Experts of a small language model.
Experts: 128 experts in each of 12 layers, 32 SwiGLU neurons an expert, 6 picks a token, a sigmoid router.
Training: a variant of SOAP for the experts, 2616 steps.
Below are experts of layer 6 (counted from 0) of a mixture-of-experts language model. Rows are named router (the router's row for the expert), gate (a neuron's input weights, with its number), up (a neuron's input weights, with its number) and show model dimensions 0-159. Each number is 128 + 32 x the weight over its row's rms, rounded and kept within 0 to 255.
Before each expert's rows: a language model's description of what the expert responds to; "comes after" lists some tokens at least twice as common just before its tokens as in all text. This comes from a sample of Wikipedia text that the model never trained on. Tokens count by the router's weight.

# expert 60
Japanese and CJK text. Byte pieces of Japanese and Chinese characters in romanized name glosses, and zero or pipe cells in numeric tables.
comes after: " |", ";", "–", "  ", " 0", " —"
router [171 175  62 120 139 160 111 124 149 156  84 109 130 100 108 166 177 151 171  79 185 136 173 172 122 175  87 115 134 125 136 128 158 132 144 163  93 175  45  82 122 114 159 158 137 107 146 109 123 119  92 170 122 151 136 136 145 101 153 116  69 130 107 140  73 130  73 167 116 101 170 129 107 161 113 157  66 106 133 148 139  69 114 175 109 134  92 127 127 119 110 104 132 108 166  90 115 176 164 133 151 103 115 123 183 127 115 132 230 152 186 165 153  78  92 127 130 130 164 103  86 102 106 123 139  99  84 118 198 131 122 187 160 132  82 150 124 135 135 164 112  48 120 148 169  72 119 183  87 149  76 117 151 148 134 120 143 144 114 126]
gate0 [122 131  64 152 145 141 113  83 143 161 139 157 102 147 137 112 110 164 219  70 115 139 131 109 139 163 119 135 136 128 125 112 103 190 129 139 124 120 106 157 100 191  98  44 179 132 115 139 126 102 108 168 166 183 115 143  97  62 157 127 108 143 149 165 178  79 117 122 127 100 120 132  98 106 135 154 162 195 133  90  99 171 146 131  52 110  99 113 131 148 116  96 141 130 117 128 138 155 107 111 110 164 132 158 114  90 122  86 141 109 153 174  77  92  62 187 157 133 177 123 103 131 187 142  95  74 114  90 186 186 144 107 157 135  95 148 101 141 100 139 125  84 137 179  67 100 107 175 142  94 147 144 160  75 146 114 108 173 151 191]
up0 [ 71 160 147 106 151 111 123 116 113  91  98 153 135 102  96  90 108 148 121 148 113 163 128 113 114 133 178 121 135 157 109 183 138 112  95 146 181 156 183 172 135 151  59 119 132 134 114 143 110 124 118  91 131 146  81 143 127 127 161 142 145 153 106 157 116  60 145 146 133 181 154 157 110 138 100 205 153 141  42 188 107  83 168 121 101  97 127  53 133 131 163 122 105 141 123 138 128 102 130 115 132 209 179 137 108 167  61 171 139  88  66 129  99 129 154  91 168 173 110 131 124 140 118  96 110 118 135  92  61 109 124 114 142  42 143  78 179 112 108 146 144 132 122 119 178 176 145 101 105 113 167  64  98  79 145  94 123 137 190 156]
gate1 [141  95 103 109 142 154 117  87 179  93 131 109 128 130  81 120 134 184  82 149 135  71 136 176 145 189 141 141 112 160 107 162 131 141 167 109 136 129  44 148  93 110 114 147  89 180 130 127 112  84  64 172  89 143 186 129 143 136 142 142  67  44  95 177 104  96  85  98 137 119 160 114 119 127 138 126 101 138 140 162 128  87 147 176 116 140 156 158 107 120  89 107 137 149  92 121 127 141 191 163 121 106 140 178 142 158 134 138 127 127 118 154  97 104  94 113 133  32 169 138 155 135 108 161 118 164 121  77 188 124  65 156 144 153  47 141  92 116 110 136 165 111 185 110  93 129  86 153 105 182 174 141 173 129 112  95 145 161 181 140]
up1 [112  87 174 171 167  87 175 146  96  93 143 133  60 121 106 105 141  78 152 139  40 142 126 119 114 130 128 124 108  87 125 129 137 189 113 148 102 109 159 140 154 156 145  90 146  85  96  75 130 115 102 139 147 102 186 159 158 181 128 135 132 193 123 144 194 113 145 153 133 102  98  85 151 134 136 188 137 116  91 112  71 167 160 146 174 122 143 104 132 143 173 131 139 160 195 200 106 116 143 172 139 119  96  56  96 101 104 152 144  54 107  70 119 139 123 155 129 137  76 157 118 146 168 150  76 111 157 164 119 107 133 132 102 136 137 124  72  82 158 133 121 163 122 167  56 111 136 151 109 146 183  77 122 105 136 110  80 161 145 168]
gate2 [160 126 116 105 162 140 149 107 130  89 140 155 155 109 131  97 128 146 130 134 173 116 117  96 145 127 107 104 112 110 156 105  64 142 133 137 109 109  92 159 135  81  97 174 130 127 131 110 121 159  96 129 193 130 141 112 114 133 135 131 182 104 120 125 160 156 105  90 133 106  97 134 165 159  94  52 149 134 177 141 108  89 107 153 139 121 166 142 131 131 159  88 102 133 143 177  94 133  72 204 144 141 132 139 184 104 147 132 162 219 106 202  43 115 168 112 103 115 141 135 161  98 153 160 166 218 120 220 109 106  56 109 153 104 135 128  88  88  85  99 131 100 116 139 157  99 134 143  98  98  91 119  73 171  83  81  64 136 118 169]
up2 [136 119 153  95 107 197  66 142 170  94 136 130 100 153  13 193 131  95 210 131  87 135 113 101 125  93  93  72 146 138 116 107 124 107 102 181 119 145 128  86 158 151 138  88 123 117  87 126  97 134 148 189 143 126 111 169 168 100 134 129  90 168 120 137  87  91 170 119 112  99 201 137 131  95 109 137 107 157 135 107  98  82 140 163 104 162 105  87 131 180 137 144 123 135 156  57  76 171 141 136 125 123 123 133 128 102 156  67  87 199 142 171 113 168  73  82 115 147 170 134 134 120 131 123 101 119 139 181 100 100 122 156 149 130  60 127 162 106 141 184  87 140 100 155 144 124 109 159 103 135 166 114 118 111 135 111 194 164 129 131]
gate3 [135 175  52 134 132 164 154 175 148 131  68 145 157 145 161 139 131 150 126 122 142 177 137 122  83 120 111 133 150 177 109 136 156  92  93 178  85 142 126 160  97 105 123 131  89 148 130 128  95 105 117 162 104 115 132 123 123  32 145 169  81 118 140 154  63  91 131 124 128 113 160 157 134 128 151 170 101 113 124 185 169  60 123 144 144 158 101 157  82  60 127 100 156 154 113 120 132  77 178 155 146 149 185 129 205 123 129 161 112 135 129 156 180  93  65 126 144 119 151 126 180 143 112 169  90 108 140  55 181 119 150 173 127 130 112 135 126 157  99 110  90  37 128  91 121 123  66 156 125 129 139 128 171  63  90 127 113 116  91 104]
up3 [170 172  43  90  86 146 116 131 138 152 125 139 149 115 119 126 170 108 165  76 184 113 130 171 129 106 123 123 125 120 120 144 155  95 128 155 141 148 118 175 111 122 162 163 171  66 119 126  90  87 112 170 169 110 155 143 157  86 182 124  74 130 134 152  69 122 128 122  83 120 137 139 101 163 123 154 132 102 177 143  79  51 126 176  92 152 115  99 108  64  99 116 105 135 182 159  91 146 152 117 155 102 161 107 175 105 113 112 146 179 154 193 129 136 179  78 132 121 150 139 106  83  89 197 113 152  64 123 122 101 121 171 128 102 121 117 135  89 117  98 141  75 126  62 164 148  87 187  72 129 112  67 174 112  95 123 131 159 137 161]
gate4 [205 152 141  56 106  58 111 154  86 121 129  95 134 144 149 160 134 145 203 132 145 134  65 126 115 146 131 134 116 133 118 190 148 137 181 153 113 111  96 146 149 110 100 118 105 123 117  68 103 190 123 172 171  78 143 111 120  77 113  94 151 143 146  91 132 168 129 145 107 100 142  40 138  87 116 145 102  72 104  65 117 143 140  99 106  63 171 144 194 173 108  94 109  99 154 121 126 105 123  60 123 125 148  65 143 124  89 130 120 176 102 138 118 112 189 128 154 139 157 118  84 106 117 127 179 127 138 163 100 157 149 151 180  96 120  90 210 138 135 164  97 135 103 151 161 144 114 101 162  98 147 180 147 128  88 144 135 133 173 114]
up4 [123 153 135 151 168  31 147  89  50 103 109 140 102 119 172  94 108 124 119 145  63 124  78 100 112 133 169 103 108 168 115 120  76 128 148 101 126 104 146 122 133  97 108  94 171 126 110  89 110 140 185 125  75 152 163 113 129 129  84 148 187 140 205 112 111 179 158 171 204 146  93 147 142 124 102 155 145 148 116 132 134 102 135 115 167  79 196 102 115 138 108 131  51 119 155 212 145 159 111 116 156 110 115 156  94 163 125 107 133  55 103 134 169 103 157 160 131 100 145 127 143 167 174 171 121 110 151 157 116 132 136  96 158 101 182 131 187 170 152  95 169 136  97 116  69 118  74  69 111 137 122 135 125 130 154 137  96 120 130 122]
gate5 [135 133  74 141 132 161 124 109 151  86 108 112 169 121 170 181 192 150 130 158 117 174 150 134  88 119 138  98  80 126 134 101 153 168  68  97  86  85 110 149 108 132 148 169 132  98 116 122 165 124  99 167 106 129 179 125 114 111 171  93 108  94 162 126 130 178 142 129 129  92 168 132  81 158 122 120 107 128 125 136 129  90  80 205  75 179 117 122 113 130 134  66 122 117 182  89  93 160 136 110 108 129 143 164  87 159 106 131 169 121  99 162  85 112  83 159 155 107 152 116  79 123 126 153 168 166 109  99 217  99 171 143  86 149 113 142 123 145 159 137 147 155  60 162  81  67 148 141  64 177 170  77 185 132 210 123 116 128 116 121]
up5 [155  91 157 163 135 135 132 109 135  95 138 215 101 100 126 115 189 201 132 103 131  84  92  79 130 114 151 157 140  94 140 182 117 126 203 134 135  79 136 102 184 162  70 164 196 191 115 142 117 150 137  96 105 151 180 154 148 137 148 111 147  98 115 132 143 167 123 121 105 139 144  79 143 134 123 133 129 132 160 138  87 128  95 126 130  98 154 150 153 100  84  77 143 130 168  97 136 115 180 160 105  88 169  81  96  81 146  77 101  94 197 122 132 144 115  84  93 106  86 130 114 104 150 108 102 124  36 155 188 141  61 143 131 134 190 157 122 106 152  95 122 137 143 147 104 126 119 100 128 102 162 108 102 146 127 151 103  46  76 127]

# expert 32
Hyphens and list dashes. Hyphens inside compound names and words, list-item dashes after See also headings, en dashes in scores, and table rules.
comes after: "-", "|", "\n\n", "\n", " one", " part"
router [154 114 136  81 153 131 165 130 121 135  95 167  63 134  95 104 120 103 133 185 198 109 127 163  84 146 182 120 155 157 166 102  98 169 169 103  80 133 169 210 125 142 128 142 165 121 122 122 163  84  68 116 153 125 163 124  64  86 164 117 106  93 143 144 203  94 110 101 147 160 117 113 113 102  97 142  93 132  91 166 167 182 149  94 121 132 105 160 102 105 142 157 134 119 102  86 145 137 159 126 143 148  84 131 141 136 181 164 208 147 124  74  99  50  97 175  81 121  85  89  48 118  86 108 130 117 122 111 131 135 159 188 122  97 138 162 140 126 164 127 152 107 121 111  94 106 149 186 184 101 140 109 163 132 140 162 115 110 107 165]
gate0 [ 91 124 128 125 165 146 131 108 156 127 101 127  75 109  86 159 164 150 100 178 165 207  90 172 114 197 191 167 146 112 115 123 174 132 152 125 105 124  97 123 130 180 143 127  81 100 119 209  68 131  72 146 191 164 166 155 114 128  80  96  88 118 146 123 194  63 104 123 128  87 147 106  72 178 129  80 177 128 114  99 154 100 120  82 128 135 104 118 151  95  47 180 163  87  88  78 131 100 154 135 134 132 157 107 150 127 119 117  81 132 130  75 119 143 127 126 123 123 151 198  96 107 109 147 125  68 130 115  97 101 135 173 112 161 146  94 108 165 105 165 106 138 122 124 118 157 139 177 110 169 105 132 178 147 131  78 125 120 110 114]
up0 [165 164 136 159 127 114 128 158 119 110  91  84 200 105  76 159 153 153 124  98 130 120 155  85  93  71 139 153 115 163 112  91  97  64  98 122 126 107 113 102 182  57 139 211 112  86 133 153 124 160 146 109  71 123 149  89 137 127  88 131 181 159 140 114 138 120 131 168  86  94 165 201 147 130 126 144 146  90 147 126  86 135 130 185  75 113 177  86 136 163 120 127  99 162  97 162 150 201 139 113  93  60 143 155 162 107 120 107 139 117  91 136 156 175 100 153 167 107 141 138 116 152 104 104 150 147 155 145 158 145  80 143 122  54  99 112 112  77 124 174 117 169 120 152 171 141  98 128 119  81 121  91  95 145  85 123 189 179 104  82]
gate1 [177 111 155  58 106  97 107 165 123 121 192 128 131 121 157 122 153 109  80 141 164 125  95  77 102 177 173 166 188 100 163 175 187  73 150 148 130 110 131 143 108 138 100  58 104 119 116  40 159 164 121 171 117 187 109  71  82 125 116 132 175 116  77 132  87 132 144 107 132 112 130 177 153 173 121 154 187 135 101 137 123 154 162 123 147  66 135 116 114 134  99 102 110 126  93 113 126 134 188 144 114  73 114  88  77 177 148 130  99 155 136 129 160 113 127 137  67 151 132 120  91 114  76 164  67 117 152 116 137 162 122 148 132 137 167 206  49  86 127 138 130 124 103 159 150 124 153 123 186 170 126 138 119 126 120 118 122  82 134 106]
up1 [ 92 198 157 141 107 100 135 176 128 136 120 109  98 128 110 101  98  99 125 107 151  87 100 151 124  72 111  88 138 140 165 135 113 161  98  92 167 149 109 117 130 157 106 151 152 122 161 174 144 117 171 167  88  48 119 114  52 180 102 153 153 138  88 147 175 109  89 134  99 146 147  93 167  76 121  91  74 181 152  75 110 102 145 142 107 142 159  79 178 132 121  57 172 110 130 112 154 160 138 124 109 174 109 136 203 110  60 116 110 124 145 149 115 105 114 127 119  94 122 161 172 169 131 136 169 191 107 153 125 111  94 130  74 160 141 130  86 131 114 158 193 116 180 157 132 159  84 167 156  68 143 150 152 101  44 125 135 121 120 112]
gate2 [124 122 161  58  76 121 125  85 127 180 101 113 100 110  94 123 144 117 153 133  97 137 185 125 118 113 176 115 120  87  95 159  92  99  94 113 146  91 114 155 115  86 140  99 114 195 109 122  72 119 143 190 133  89 172  85 169 110 139 127 167 149 196 101 141 176 162 105 183 139 170 163 116 101 140 137  97  86 102 101 111 162 118 166 183 105 132  99 105 151 102 100 157 108 147 117 116 145 186 180 117 167  82 140 117  81 157 131 182 118 139 134  87 125 194 151  87  88 159 137 148 132 156 133 127 163 134 141  79 144  84 162  35 170 153 137  67 138 149  84 110  79  85 142 154 133 142 115  97 154 144 148 139 202 124 152 155 101 158  86]
up2 [115  74 101 165  84 168 122 145  99 145 146  97 122  91 137 129 141  39 123 127 171 181 139 168 164 152 131 136 126  86 119 181  90  89 105 171 142 157 192 160  73 153 138  77 122 142 111 171 129 146  95 116 133 123 193 116  80 100 142  85 104 138 114 127 111 126 148 127 141 146 135 164  83 164  98 195 128 145  67 106 149 140 191 112 105 107 119 141 186 110  90  97 107 129 111  79 196 115 106 177 110 130 157 139 129 181  82 110 119 113 155 127 152 168  90  86 162 174 104 148 144  90 140 190 104  78 168 153 136 189 133 141 115 166 148 103 158 141 100 100 137  95 178 167 113  84 168 111 124 185 122 155 115  91 138 157  85  80  91 121]
gate3 [218 147  70 152 173 112 136 176  84 174  89 135 116 112 121 113 169 130  61 146 108 105 119 201 176 154  43 119 125 101 153 144 172 128 179  95 123  54 137 168 139 181 125 154 181 132 115 140 146  83 105  95 128  82 151 150 110  99 101 147 147 104  94 163 172 171 127 161 157 116 132 104 158 104 133 117 158 141 103 139 151 104 149 142 121 182 141 170  71 134  82 149  87 105  71 153 185 109 145  84 173 146 134 146 138 120 162  94 144 122 177  80 121  97 120 159  61 102 166 101 156 143  82  94  95 143 108 127 100 100  88 119 134  55  94 108 124 163 140 123 146 119 117 107 146 110 161 150 182 127 104 110 134 144 105  87 110 109  91 155]
up3 [139  68 122  84 164 125 120 123 127 150 144 155 111  93 124  83 137 102 139 153 103  86 124  78 151 137  94  92 125  86 174 143 116 141  99 140 122 192 117 168  94 153 115 148 101 141 139 124 133 164  96 125  19  86  84 177 155 117 131  91 154 113  88 128 159 167 103 179 144 174  86 121 169  95 118  65 114 152  98 167 153 132 119 143 138 151 189 143 136 103 196 110 124 134 118 100 203  53 154 114 164 178 163  78 109 125 142 182 104 123 175 142  76  78 140 163 147  99 144 149 106 113  92 113 125  95  89 148 127 102 102 108 130 110 140 110 142  98 107 183 126 157  90 164 143  95 128 136 167 146 198 109 153 105 167 135 143  99  60 184]
gate4 [138 128  75 160 161  44 151 130 133 165 133 147 119 154 169  69 149 147 102 100  88 127  99 158 172 109  96 111  95 101 162 116 118 169 126  90 148  99 152  79 150 173  92 163  82 130 140 115 132  57 109 123  72 136 149 197 116 113 137 133 133 144 210 129 146 192  71 150 130 163  96 144 127 161 106 180  96 104 105 181 142  69 123 143 170 109 103  95  97  97 117 145 177 126 127  87 167 119 105 127 118 165 114 136 137 119 252 121 142 204 149 126 107  99 104 119  89 117  78 133 128 134 166 108  75  96  82  88 133 165 120 162 144  95 122 116 130  98 143 133 140 123  88  99 132  93 121 155 109 164 170 138 114 133 118 135 188 158 123 165]
up4 [173 160 116 103 110 123 124 175 160 111 210 178 193 130 143  99 133 152 105  97  66 123 185 106 112  73 136 104 108 139  78 147  77  51 116 132 148 170 205 150 135  63 183  72 135 125 168 148 131 126 181 115 162 143 117  95 174 135  99 162 110 170 162 102 118 170  96 151  84 122 113 161 128 122  60 166 138  83 105 152 117 155 103 167 131 145  96 130 114  90 102 125 125 189 133 124  97 169 121 118  93 141 126 129 155 125 129  84 148  87 142 147 146 100 118  44 136 115 158 152 119 109 150 118  94 144 203 141 181 157 137 118 160  62 112 134 123 106 168 151 142 101 135 121 117 136  96 118 108 100 123  97  75 161  69 114 121 169 117 144]
gate5 [ 99 110  96 107 147 167 128 154 146 127 158 151 102 102  99  62 164  94 142 124 160 130 124 138  55 140 125 122  49 143 167 127 145 119 124 176 162 130 150 140 150 147 111 156  64 135 105  94 106 165 137 135 133 131 118 144 129 149 102 118 135  66 144 151 175 106 114 117 127 106  93  65 119 155  84 144  88 134 113 152 138 189 176 120 136 138 112 163 155 157 221 148 159  76 121 111 153 112  60 184 115 153  84  85 104  51 207 155 124 135 192 109 135 144 114 144 120 130 167 113 115 142 135  86  87 112 105 144  69  99 119 140 123 149 145 112 111 156 146 118 167  85 113  64 156 118 121 158 152 119 143 219 161 110  46 118  95 104 118 168]
up5 [145 128 106 116 160 137  92 133 133 143  95 159 100 107 152 134 119 215 122 139 106 106 142 143 144 135 154 148 143  69 132 207 169  96 109 109  62 121 133 145 119 124 132 163 109 139  99  83  82  68 110 157 142 111 151 118 150 143 140  89  70 128 131 111 146 115  85 139 153  87 144  83 133  94 116  68 129  94 179 137 137 158 108 146 132 159 106 142  71 112  90 104 163 172 122 141 193  77 101 110 150 121 163 163 131 174 160 132 195 123 126  73 145 117 118 111 155 100  93 102 187  89  87  92  61  98  91 174 165 181 169  89 163 122  81 110 174  92 166 157  96 139 157 138 121 121 105  95 114  93 139 127 183 199 140  58 132 140 148 178]

# expert 58
Infobox field labels. Field names and separators in infoboxes and tables, like Constituency, Location, Genre, Position, Apps, Votes, plus dashes and line breaks.
comes after: "|", "-", " |", "\n", "=", ":"
router [112 144 118  97  98  81 149 123 159 138  64 127 148 152 153  44 158 135 103 114 107 100 160 108  73  65 141  90 128 195 117  92 210 136 124 144 142  72 167 191 139 104 190 134 121 123 144  99 133 138  90 161  84 116 130 110  79 129 130 145 108 127 132 143 129 130 203 112  93 169  73 117 116 214 128 147 147 137 140 144 130  94 196 137 194 112  89 103 143 110  93  94 101  60 178 183 113 190 115 140 112 148 183 130 159 121 146 122 155 133 156 132 126  90  79 118 101 118 133  55 138 152 102 166 104 136 109 146 139 113 111 119 122 148 110 145 147 112 156 145 175  70  92 102 178 125 154 155 145 149 102 125 172  82 158  92 136 126 138 104]
gate0 [164 142 159 127 120  92 103 173 163  93 115 120 131 132 152 109 151 121 135 100 140 154 110 113 137  96 204 107 165 146 133 117 206 100 170 184 161  90 196 149 182 169 143 100  92 144 116  91  66 182 117 122  90  78 142 145 102 107 108 108 182 132 111 162 134 132 121  78  78 193 122 104 131 175 151 137 132 153 130 136  85 157 126 137 138 134 120 101 135  96  48 122 121 109 150  86  99 160 115 106  60 155 120 105 105 153 116 169 167 147 154 147  76 143  59 125  76 140 108 144  87 127 194 200 144 117 140  93 113 168 117  70 126 161 141 149  71 155 160 104 116 109 107 148 140 157 155 123 128 126 170 120 155  58 179  99  76 112 105 114]
up0 [131 137  92  91 133 150 128 155 172 145 150 115  92 134 102 124 172 109 118 128 146 150 161  56 125 106  99 122 136 132  65 151 167 159 105  96  57 105 118 154  30 109 114 120 101 157 142 123  94 159 128 126 126 135 141 135 100 103 158 104 143 157 150 160 120 153 151 139 161 141 114  74 119  83  89 140 152 105 189 117 146  25  95 169 172 145 107  98 216 109 130 111 106 135 142 164 161 154  98 119  98 140 133 139 125 208  79  61 111  84 152 176 104  91 125 109 152 125  86 138 151 147 137 152 102 119 172 117 148 169 131 132 107 157  89 101 183 201  95 175 183 112  85  89 169 149 178  92 130 100 129 110 123 112 110 169 115 151  86 144]
gate1 [110 157  48 142 135  93 148 109 128 107 142 120 134 161 107 101 171 108 123 120 155 132 138 130  98 152 159 147 120 172 100  89 183 146 137  93 133 119 193 179 119 156 111  58 107 151 140 144 115  60 121  83 146 140 150 124  65 167 201 170 137  77 147 142 114 101 105 176 136 157 124  73 147 174 138 119 171 171 146  52 133  83 139  83 108 115 141 115 110 156 100 149 119  78 155  99 141 149 135  68 107 149 147 130 180 134 137  78 101 123 130 126 157  91  82 103 129 142 127 146 144 171 179 140  84 120 134 168 195 141 141 115 122 154 138 153 143  59 136 131  89  76 157 124 184 183 105 117  47 177 127 132 137 153 146 104 169  88 108  71]
up1 [ 90 122 136  90 123  51 144 139 196 154 143 153 147 103 106 101 137 136 125 173 131 131 161 133 157 144 141 149 149  85 127 113 121 124 129 148 167  94  42  82  90  72 196 132  89 135 128 108  90 201 152  71 115 130 113  54 105 133 158  92 140 194 172 146  76 118 188  79 119 175 144 175 138 142 106 132  96 148 102 151 112 159 119 158 148 125  78 130 148 104  77 134 157 113  96  97 161 144  96 167 118 157 128 111 123 128 157 159  93 112 136 108  81 134 133 134 104 154 159 119 165 104 156 142 152 120 165 162 107 112 116 141  96 159 187 132  78 138 104 167 168  98 110 110 134 133 112 174 186 162  52 151 136 117  87  47 135 149  84  81]
gate2 [ 81 149 144  71 202 101  84 120 113  96 113 117 121 102 134 129 106 129 202 108 140 120 153 113 120 144 111  99 193 136  85 127 160 135  85 106 129 137 184 152 126 149 106 154 122 130 146 137 104 134 109  91 162 156 122  93 166 133 105 188 109  96  92 160 233 142 131 118 105 181 167 156 173 221 189 103 122 103 175 167 157 102 152 143 140 169 159 128 116 131  91  81 179 153  88 138 110 122  74 117  97 157 105 116  58 156 154 110 112 113 147 117  89 116  63 105  53  97 123 174 150 136 144 124 136 135 107 129 107 117 148  92 151  95 113  86  87  86 143 121 151 115  95 164 159 116  56  89 152 169 132 126 156 135 126 141 113 107 165 171]
up2 [121 130 104 132  95 127 151 159 134  45 168  51 169 151 127 128 166 161 127 136  81 124 153 122 114 105  77  97  61  91 150 160 131 177  76 124  77 168 140 112 107 179 145  90  91 114 166  76 128 151 122 120 149 123 102 156 115 126 162 163 137 187 173  98 116 165 124  98  88 156 153 148 129 131 133 120  94  88  92 116 128 163 133 115  91  79 159 150 137 113 135  96 156 127 167 145 167 126 123 108 172 186  99 147 173  59  51 148 103 127 165 157  90 169 105  94 143 121 137 138 159  85 162 134  87 110 120  66  79 150 134  96 131  91 190 178 156 167 128 101 169  98 159 151 132  96 148 148 136  94  97 145 164 121 143 156  81  80  78 177]
gate3 [ 93 136 138 153 181  93  89 149 215 114 118 145 117 121 166  72 149 139 115 157  86 130 175 105 103 136 140 118 128 141 187 149 134 108 129 167 144 108 113 128 111 138 109 110 102  79 167 143 144  98 107  71 162  81 126 122 129 167 114 143 138 143 106  63 107 144 156 173 100 181 149 130  74 125 126  54 197 108 157  96  73 154 178 165 166  81 108 135  89 147 115 107 146 171  61  99 127 153 104 110  91 139 142 143 132  73 164  53 139 136  98 222 119 156  64 126 117  90 124  85 151 164 113 158 162 128 103 129  92 147 134  96 122 159 119 132  88 121 146 143 181 107 152 154 132 111 121 196 136 144 152 150 133 127  55 141 185 114 130 163]
up3 [139  98 132 161 126  89  84 140 105  86  78 144 112 129 143 112 141 154 180 166  98 147  84  97 130 111  70 135  98 173  96 164 117 149 133 130 130  67 121 150 139 154 171 181  91 120 124 157 120 180 145 180 153 112  97 125 102 138 115  78  95 144 152 172 131 167 196 144 101 118 152  80  93 122  95 147 173 152 134 125 127 170 138 113 144 134 117 108 142 114 120 103  91 117 191  95  78 155 171 166  70 128 151 121 179 170 151 117 125  79 150 101 165 194  67 130  87 155 113 135 208 136  95 166 232 149  82 138 142 124 157 128 109 121 112 101 115 140 154 109 123 152 134 113 104 146  62 133  91 165  64 128 105 131 153  73  98 118 114  60]
gate4 [137 184 151 162 157  69 113 208 117 139 130 110 154 125 133 108 133  80 123 128 183 175 174 104  76 113 120 116 154 114 102 105 173 120 129 151 157 136 152 177 137 134 146 141  48 144 180  94  84 141  89 159 115 140 214  91  71 133 135 146  83 138 114 145 184 100 170 106  85 143  51 144 137 107 169  79 115 125  96 132 153 121 169 174 160 146 130 151 139  73 140 108  72 154 151 160 138 125 141 162 110  94 154 106 155 101 144 112  67 153 206 121 142  90 184 138 124 145 102 122  93 141 104 168 158  82 131  76 156 179 148 122 114 147 115 153  85  88 115  93  71  90 121 146 134 136 167 174 119 103 132 173 128 116 116  71 132 104 127 149]
up4 [ 75 104 127 146 165  81 107 138 111 139 109 122  77 132 148  89  73  76 168  67 114 194 168 101 101 175 153 117 129 140 145 144 113 157 135 129 144  92 163 150  83 160 164 104 172 116 147 170 159  68 101 162 155  98 109 124 162 171 144 122 145  46 147 150 150 136 193 140 133 145 127 209  65 128 118 128 131 102 137 122 112 157 104  84 122 189 157 103 157 124 125 130 108 139 188  74 142 146  78 177 117 147  58  92 104 143 126 163 129 118 126 114 150 137 132 137 100 138 128 139 161 115  79 100 122 177  64 167 145 138 144  93 129 102 103 187 113 139 115 116  76  96 146 182 151 135 131 153 113 131 101 117 103 193 212  90 163  84 111 127]
gate5 [124 168  64 115 111  98  74 166 110 105 129 152 180 181 157 101  87 107 134 151 103 101  96 114  89  62  86  67 113 104 132 167 147 136  84 134 154 105 121 166  87 161 141  63 178 138 127 124  88 148 105 148 148 175 171 118 129 146 143 116 105 142  86 139 193 106 127 129  73 142 127  81 135 206 169  98 125 126  93 136 161 107 168 116 147 209  99 120  94 113  79  67 160 102 152 121 166 119 142 131 109 148 152 170 155 120 121 159 130 139 163  99 150 122 126 129  99 151 180 143 113 177 113 183 119 169 112  95 175 192 138 132 138 149 112 138 100  81  93 137 171 116  83  69 173  77 117 152 109 123  96 128 119 108 187 116  71 171  96 133]
up5 [150 161 144  84 195 146  96 120 187 148 152 122 129 108 144 146 157 101 127  98 176  97 104 145 120  69 177 132 100 120 171 123  59 108 145 153  84 178 105 161 150 147 145 117 129 109 166 127  93  51 124 141 138 118 138 155 169 161 133 106 190  74 121 173 143 165 108 105 134 133 172 151 129 133 178 101  61 124 116 140 115 162  89 183 166 149  64 157  80 108 111 131 158 117 116  71 124 122 148 159 130 137  52 127 122 120 129 107  65 119 138  99 149 187 106 158 128 108 103 108 108 105  80  73 125 134 146 122 100 101 146 118 112 115  92 133 159 151 139 168 164 159 164 118  59 172 136 159 143  75  91 130  84 192 153  72 175  90  84 141]